config.yaml
d_model: 192
experts_per_token: 1
moe_layers: [0, 1, 2, 3, 4, 5, 6, 7, 8]
normalize_top_k: false
positions: "rope"
init: "uniform"
beta2: 0.99
weight_decay: 0.12
decay_shape: "sqrt"
batch_tokens: 131072
steps: 5817
Below are experts of layer 6 (counted from 0) of a mixture-of-experts language model. Rows are named router (the router's row for the expert), down (a neuron's output weights, with its number) and show model dimensions 0-191. Each number is 128 + 32 x the weight over its row's rms, rounded and kept within 0 to 255. Numbers have three digits each.
After each expert's rows: a language model's description of what the expert responds to. This comes from a sample of Wikipedia text that the model never trained on.

# expert 22
router:117067142192135131116160140135138146103107146163126164108073187079085145153173146137119147114100084107115110134120132110113119114154201158171150154137127059101133099217098153118134126239195130116188132161175156108122087092040111117152089154100181159091157136172151136122120130139109156130121129161165167153124108103096163119135145175108132187129097113157071180114112191093183104129148092123107143100154127101163126116124165101137099131181168154107157132087190166114083096141157111125148131078131099149131114059105122166148146142187152107150110127143116091126155076168142121197
down0:083063199152096144175115102135102160164125114090089096143130116130107199200132068115128115136177137135138111112110103147077143154109176162170091134094157143151146144140148135107122123111138150064134120157098138072099089132145166111137115143128103178103138094149073167131134178103137084200089109143115130108148155098112129117153151155122127060154162183123117132105118099189079167135091153092104100129078124097131089056130142093075124110089123128103137188063113065175159098123142151117098131111068202131104202074114129114165102162193095137112092126119135154109140091064150091105
It responds to: Titles and kin terms. Personal names and titles such as John, Sir, Governor, General, the of after members, and hyphens in brother-in-law.

# expert 3
router:103164127100148102119180143065158179142085102118115088119132156128139156068111145175042118106130115124112122188129143080100118137133110172209112101122148150117112133124107106165184116124131155090118043069100166071133185153124113102085076128093082162179080105128092135086114178150120083143087167153107102157127143158117088143115145148108127088153146170121123097163155104119071137157118091122166080167113135123120140114129151211140209140151105115082117091140081118169110124098149136142125178120125076193081073113166134069134138159144089139139101144108148128166092112156048091126
down0:129104097174092154133071106126163121096116088090139186106122116124094139159147130155117151138138124076167135117119110139107126105098090138073129125099082105102129114096125182122096103156167154118119091161197123126138088067064157082138207139089083091126097096171198175095128124191118118092080131173104147155113150162086057129107183150099162100191165130142139153109167103143151080146083145141137149197150150128081144141078152126137065163153152134116172133091170157141143150117164085103181151120142069135100129165114134139123120138178195143180156147101139089167084174151097170184
It responds to: Mid-word lowercase fragments. Lowercase pieces inside ordinary English words, often just after the first syllable, such as cl-um-sy, aw-k-ward, to-m-ography.

# expert 27
router:102150160146055122084117106144154171149121164112077157150147167087169147151146144099094090144138168147142135109127145139118184131148120181057102178111110165127107063087116156127081189160115133163144180190141134166141148092141152094164106084166125084129150146109193056128169157129135175150107154137180129062109107146144103071152176105109149154063118064114098169117078177103146153085110122107075149096131082121083153140183128140122100133133161176178123112123158209140165109152145138120151083095200111154101165109168175145112136163119102150121175144107112119102150148145173152163
down0:215181087151172108092145145105095133119115175162117079135114088162180065202144103150106084116188109118123174120087132134142105098167076113105089147153156109097153143166107144057095091163068091138070160125145144149132123136097099146091139105139110150076131159106128117114140155086131154141098154128112158133125100136072149136153158091074100139081152162138164119150162160124119175133136189048166189113130143118154123056096145128086120147139131118098105111136084174179145146096146137165064055103126144119131097169146160165169124046149110142151127165104139144113066189110158126125
It responds to: Place and institution names. States, countries, counties and University after a comma or "United", often ending a location phrase, such as Iowa, Russia, County.

# expert 26
router:167108136148118169162185096111162133086182119116152116085162146092087151153179114137084107044098150109143157143078104173131116109129162138121117206154088164106135094140140112160126062129133116166122141124197144128125158095147104165019159160171132069150136181118175159208139128157150154116166121125076153126145124201099137125085072158121125123142103138092088105124144133096126103126138126160091177114101069153154108163072078169110106104155118124118175151146136069085164098119133153147131078131121148105176127155159123128142082126145142117071080161188186182169150126120110112127
down0:149139122153171170155059134145143104125139145055097126048193120175142124079141085100084100131180143154167151109140155168121095132139094065117145134133118118103126111138171167131171183129150131121195073106133119131138112158099137139104101128158124109098088190162140227177146143158144154093106097134096103136118154133146161150100098171073080142113108109178071134098189130062108127150153148106109171103110126162138129131159157118138065147120081157132107098164158157147137092107104139080103067096076159161168140129113111174156084154165153140061081163150186133155134110064161111106
It responds to: Subject pronouns. Pronouns like it, there, they, he, you as clause subjects, often after that, plus quoted speech and discourse words such as however.

# expert 4
router:194120138116190116123103152182113081138148157124125167054150121132102062174180174141109100131104116119138127088118126151119131131134174179082148075151140097133113158186194153101089163109084102165154152165127150117136112161077124120108085102090165098096077128138210125131135159121109124156123109186144146107178135142184143199111149140132107082152110137125121090143158091103121055142147074138088161095116143114084136086130160126097164081142077140055130126155185128095137150144109115150109048119137196114173107139131085191078094111097178159131141087137137114133097111067143159140
down0:103149112123160134071113169157140118102122130115169092099116147068140143118121105151031168131104151150107095161090089147141106120115151118141140144108131186170176101153128170126169151137056143165190096154111119167092113165164120072091144144101077056084175152153110117115102139114094109116162168110108107121221072132113094147091082127102215182167114034131112134147123111120136116146096115120097106096133134155178175121099121129104133160143160100075105131162103166129163060066108128192108138159119124168133146116085156153184079183095161115116168141112121118148143136142103164086
It responds to: Sentence-opening subjects. First word of a new sentence or line, mostly determiners and pronouns after a period, such as The, It, This, These.

# expert 5
router:155167119102113132132105095146126081088145154106080142071127173097145117170177133136149162132136157066110160163076112099153102144171117121104179156145091154147142111135062194117166102128172153120179066119125125166142147095142137195107146164122139128137159132148164122173078124205135125115151142071109125106153125097107118167108129162106138119194131147115201158093092108153139164150120176067100208137136119129178111128172127056147060103112133057114185151106116102173118169122189148115158131142183082159149114109147093099126169134150101138116105142121163098099138147183204076093
down0:153073161069129159052224114121106146141135111180121134116078198125149143089200108120122130104122085129156132113162194110114181129140141164140117155116125153125167161095128173104133084150145183124122093099125124124116098126074102171131164114096091143172103089125087152104104142124129090139145115098111148059125089113099134120139181215097155122129139103128124129133136112107177144125174116157094100203075173147167103094177126112125178192122119110138063138133115059078129144149131114128096144137132140109137193218145052165112132095159098100109143085151120091114158083116156098109
It responds to: Conjunctions and infinitive to. Coordinating conjunctions and infinitival to in running prose, such as and, or, but, and to discuss, plus modals like would, could, can.

# expert 14
router:130140152140139101124148171088153123125118174140179092173151184167132155098120142150156119167151164120072123140124135148137162171130086148154064068154139162125137146101111069149161135132186198093095111147089087194127205164085150122124078165134117192146120102112107133029094172077077081129102138137117146134143118142105070135141125143110104101154103115137136151176171117166080125112146098121141098108105111144141127108138175173101159150182200181100153170081076125146159105112069108106139202098098140172140125159158123175127097112103137160154149113133172091208134135168114126166
down0:082082119134127144106184111142165158085134172103107142140148113133138176047164173135141090137135134141101103118123167159092149117133083093186134145161183091131051158120135132131161102135135171148126104099142152099150140138149063135113125121143091070159164168158149119034169086138162057135177128179098130165153126156115118106116119153104132108145085158086151179108122116173173113117165127191091152176115133151148102133137116160195195136130169134106142172131109117140131123075135097074053141172161131174147125174069121144157121159127145096224137104157140112106043126136109095148
It responds to: Mid-word fragments. Consonant clusters and pieces inside longer words, mostly after the first syllable, such as omn-ip-otent, Ausch-w-itz, Densit-omet-ry.

# expert 29
router:133115108151168124156116200077137174129084146163155105113121110144163119139050129130076200123077196122112137072125148124103158093195098109132162100087129148133124147098161083142173125114138150114108111142099150185085115124102090115156115148157104135125133103151120125043146164054129064161177144108136115147133126124172120145078103162150132129141128125116028123162146159130116126093127104080166040139167105204143197159127170199118105120146157146127104129101099163125117097146139137105097171090116107122142123126114139083190054102086112176165088132144165107155170130137077127147
down0:116148159072102067126125165173094085127127095134085171063089050146149122090094075153117067096147104102194101131143150103107134169156115158098109114162145140086160122111116093110151093187129184137129082141120137102136174111167159094132163155117130146101098192164028125057093090138122146137099051162066146086178138129117087128120114100081079105125115138122159126138099115136109157070119139177116074070166123086094180155132133129157087142102081137134067156099155121172110129172127116151128107100129139128099148078108079104156149113156198113165119106110132091111153108114095113130
It responds to: Mid-word name pieces. Middle fragments of foreign or unusual proper names right after an initial capital letter, such as J-ark-ko, G-add-afi, Sh-rew-sbury, Yao J-inn-an.

# expert 38
router:099095124137105023140133124173158162058198112122153180143117133145122071154134127065163172082099121095152079108178178149101138106154093143166076138123109114136154155064101122114122113172186131174113162159154115087108051110120087080105083149146164109088159094129154108082129152049108140126094085103153134129113088103101120093167140132120103102133105180110129162122150120127137060072154131098136134088153061137157153106116113176071117102130192129118135149116142165067111150087095122152105135118190155101145124156139136186131158119148188100148126175140168126140172157098112089123
down0:177104117116102107096159116150154130089147096066158161135109108106116086125163150169113155084154103123129137167123221189120169115076106110131166111119112087153063173097170187192182070156148175149182195105058159112113070082059116143137112152127171144109098173126077140133128145112122122118122105155083083139141109108158147105087127107140157138120115154157091099120145097094153112098174135163164117134180105152071115104125113065145154136147123140103081136142110111124135161103117107140093111105104148114137158183085078138105056073137159184087137143127111079097162125133077119205
It responds to: Personal name parts. Middle initials and surnames in full personal names after a first name, such as Edward M., Mc-, Jones, Johnson.

# expert 32
router:133089144138135157149154128076109072084180165121101111075174115107124129158195114116122112084088141064157181140104115131151131187131118114089127152131109104118106083194077112139089130099132134157178140119135138148140163129166144169089129122144163130128159109152106119200080111201159131128160166171146171099083084149163158187110122147069101144140125110115148146124135212182170151102139139129093165106061168162101101148100142102117057085114114086101189160136140136058105183153188142105134076099155175151109156094109077140144128143146170089129100165105159151093149104135189118089
down0:142107066094155188139096137145126118167085174168113117144083138057134129129155175146153100157134079104084077161082094155174130139133116142078078066185120126138125130154115107122085181140135152145147152179126075135116097211119186169218143178110138118104117088136149116118117161079131160082128133106065121149158175088126113101136168135106096168100171182107182200155100114093147118134077159159107152155172092177137184109195087105105152156110089071097129084112161168126151198123160150136149155124145138125148099123147110100094130159117090140157099118130102117152086127151152142133
It responds to: Clause-linking commas and conjunctions. Commas and subordinating words that open a clause or relative clause, such as which, where, when, because, as, that.

# expert 9
router:164122115184156163176091121095094059127124166115132133132172088069177130064151119177166097098141104125091095108127118162146110097159166140083145130095082174129148161196148152057105130115145119164084068139139153106109134126101151103151139170171111139112165133163175141194119189198129087105132148092190130108169139099157146139099101130068161154150119129097193169105168130133160128120108191105101173102097114161122127130136199054118063162093142094164160120148156068123155138140087127188118159118183102175157146130116095127141116104135132165141144111119142133123186148186158162131
down0:109116143090175077129088108131112121102128112242100131155148106134185132135104100139104144092193110118140140121117038141194155125142156118137114143136129127084133077103167148111121155125172126192145093094125169059149144130107155083163116169133150150114121108176097160089133085082157149154139140125193124087115159106110124163171089088131186175158099164066102150098101153104180139174121129131108188159060141165183078127165124120104187113123120151108084181142151095118062131120130148188131157092150120207180103114133125143090152121124145147167161128155090091110143167105114164119
It responds to: Definite article "the". The article the after prepositions such as of, in, to and at, as in of the family, in the United States.

# expert 12
router:162084094109112157063149119128111064176207094124105136049158076113133136090119135184142148145120167188166158129125033183150143087096176114132089152073115121157111103148195093135123091109103109119152102126093078116083087124102142131117189144106155048158140073150126204170156123149130175080119163150114151115130152146127185164137084142182163157173140136125133105157092126102119146160143171162136139166123112104143062182114129112120160114155154107140056168121138085127121188139127127121110151174137174067146149126129092169154158129115110149141082118138175165108130127163134129131
down1:094131132143135170071122127113111208099170132175099149120139162103076086116101083167112103076099132105193100106120106176173119126097151134102066133143115142195138122124132159091093098142127132122121100144121140099085107104136134155134100151044098142165104165104088142084111074218161123144128134095164197141155102162158078145055147132133153083213112137114113143121116149146081146163084101157116088108104077112145111174086119203151142137139149141142142161151140143056104121135157121046136114101147129157127083142133097115137178130144119189158162126118119122112108192146213134096
It responds to: Words after articles. Adjective or noun words right after the, a or an, often superlatives, ordinals and word starts, e.g. same, highest, due, consequ-.

# expert 35
router:088120102172091151073145098144132163223147140125102134127134141107199167093107093107142088116131159183165133155194170140145139113148157186128132123162046156096056149124165119136152174132101090167133157110129118152142140076104173147094133119142109094142176157106073113140127194127118140143134164135150126123105116116104154102157103172195172086135121087160117129138055121151095136136066106150081154143116174146106124116213180084094154079126111188182114147133131150143188136092129122146141107066152122119154086100199132145106181169172117153169123136072144112138115125137164150086
down0:148104081146096113094130176176142130081127128024103180079129185190118163174134123184158111144099108144052124181107140155092128082155109133161130080129128128159129124116212169197109113140145160161181109086140106165206135145154138111151134141096121095183112132113072130099104108117130101072143147101098132116127083157069151186155113116124134117168120150113156133132113120147130128127096143142103173149128144134085101076120125038140061122109170126109085138126162093143128093050161087113192135083161155122127152100160151160195107163086139135106143120153112158139092076110113115132
It responds to: Geography common nouns. Geographic nouns after "the" or a compass word in descriptions of places, such as coast, town, river, road, east.

# expert 31
router:084074124139132127120060151169107128153155157139153087154104107117135122107162106077088116103142116121163068076150138117149133136072080090171092133118146120087142162103130148169084159098130116043090148141119046108105101123180113142200069149163123075082134095114118140124152199034077096102119120105159094155094134064143152145175150116136164146116155126098086145187105097098104113151149125092104077123143096113116090112152109158126136154096174155110130125177124158143166095133137154147130200138115119137163132161116138143086108187123188152073180071098145156161134183089119135170
down0:153070107117156124112156135114169137077096168193144134161183148160127144131173121115108114202107169121116066132112095129131148178194121134104112082091083087141172052141081187111090141170131113128066145076158159154147114171145095124134078064121142098125143076154176105110145100173091194089058113148142087072144120097148132106140156156183188125124140150142178118104143176129128135137135149135112108137129167130091100175142102150123170091119141164122133154150128121102145107185098125100135137178124091156079128097109080138179103157080078102141106080183136142162064133107095143070
It responds to: Sports results tables. Pipes, spaces, scores and W/L marks in sports schedules, fight records and asteroid discovery tables, such as L 60–7, TKO, LINEAR.

# expert 10
router:114122088147140170174138096159147083116195098122125117113152102089116163141191069175168159156124157113187160142179073131143165116088177110126105075064069116117127122103186146126110084106129091121065100101154149072083056154116140145097162104133181130126168133101148198142094104156143160086174182113142139083202124171116155090173091128157143186143131151119162145091179153116165121159158139142134111159121105109140132110105103115144155115142125122092078161104135101138076111183124144210098127151166110093155174109162104136106123079116074148146065090158147171092151139133133146101
down0:126171058050150123175099086181131140121152153095128078103178095119170140130107186092161181070172089151105132082114131139142183088103091105121133099115152169128076113134141143107124127118087112181109101201170124112106161155111090166125162141141115075102159108144065105146141125081188151160147168126139171115118108090094096094124143107119101130165162148099130111167128116082120119107112114150195116110106169052137142123094173130134142093107148097156185163158181142136119131137071189126177160077153186169170059138082133137085121158114091170132181107095152119109141163123176127148
It responds to: Possessive pronouns. Possessive determiners his, her, their and following words like first, own, father, wife, mostly in biographies and sports careers.

# expert 30
router:112151106094097112183146090163141179196085158141143124162103081132100102077144132104202185204125116134126140088117132142153112183097097102076155147152174144145143116134140150089080124155093128155114155097118113174121131071139104124120157089183131149174138114103111109115177092046101137106120084120134096160136153180174122125158151092130071082115129122148134136104155085124146123179101105152158076152102159099145158100105111145158198160125175124172103140184120173137154115111070098142112099165158125136196148152112130079139104125164075152070184222180093144089134162135134161123
down0:128141103115136120134100159187140105083107106026142159131121162162139113139128141113119152108080140167089146129095176118057096186136101107164087121103097174113128097121171070154094145113132125031167141161144109131093093104081082155128128084129038126176119145118129203203114151093084109145089120133100103118118074165155135109103136193185181136114123150103209137122106074097083147117169105132059136094142177144060068200077151109131142162121115089129151184150141142088131140105116146094124113122120152156139098101115154084163113110112145122134124123113142132139114120152135089137
It responds to: Table numbers. Numbers, parentheses and pipes inside wiki tables, such as climate charts, music chart positions, medal tallies and sports statistics.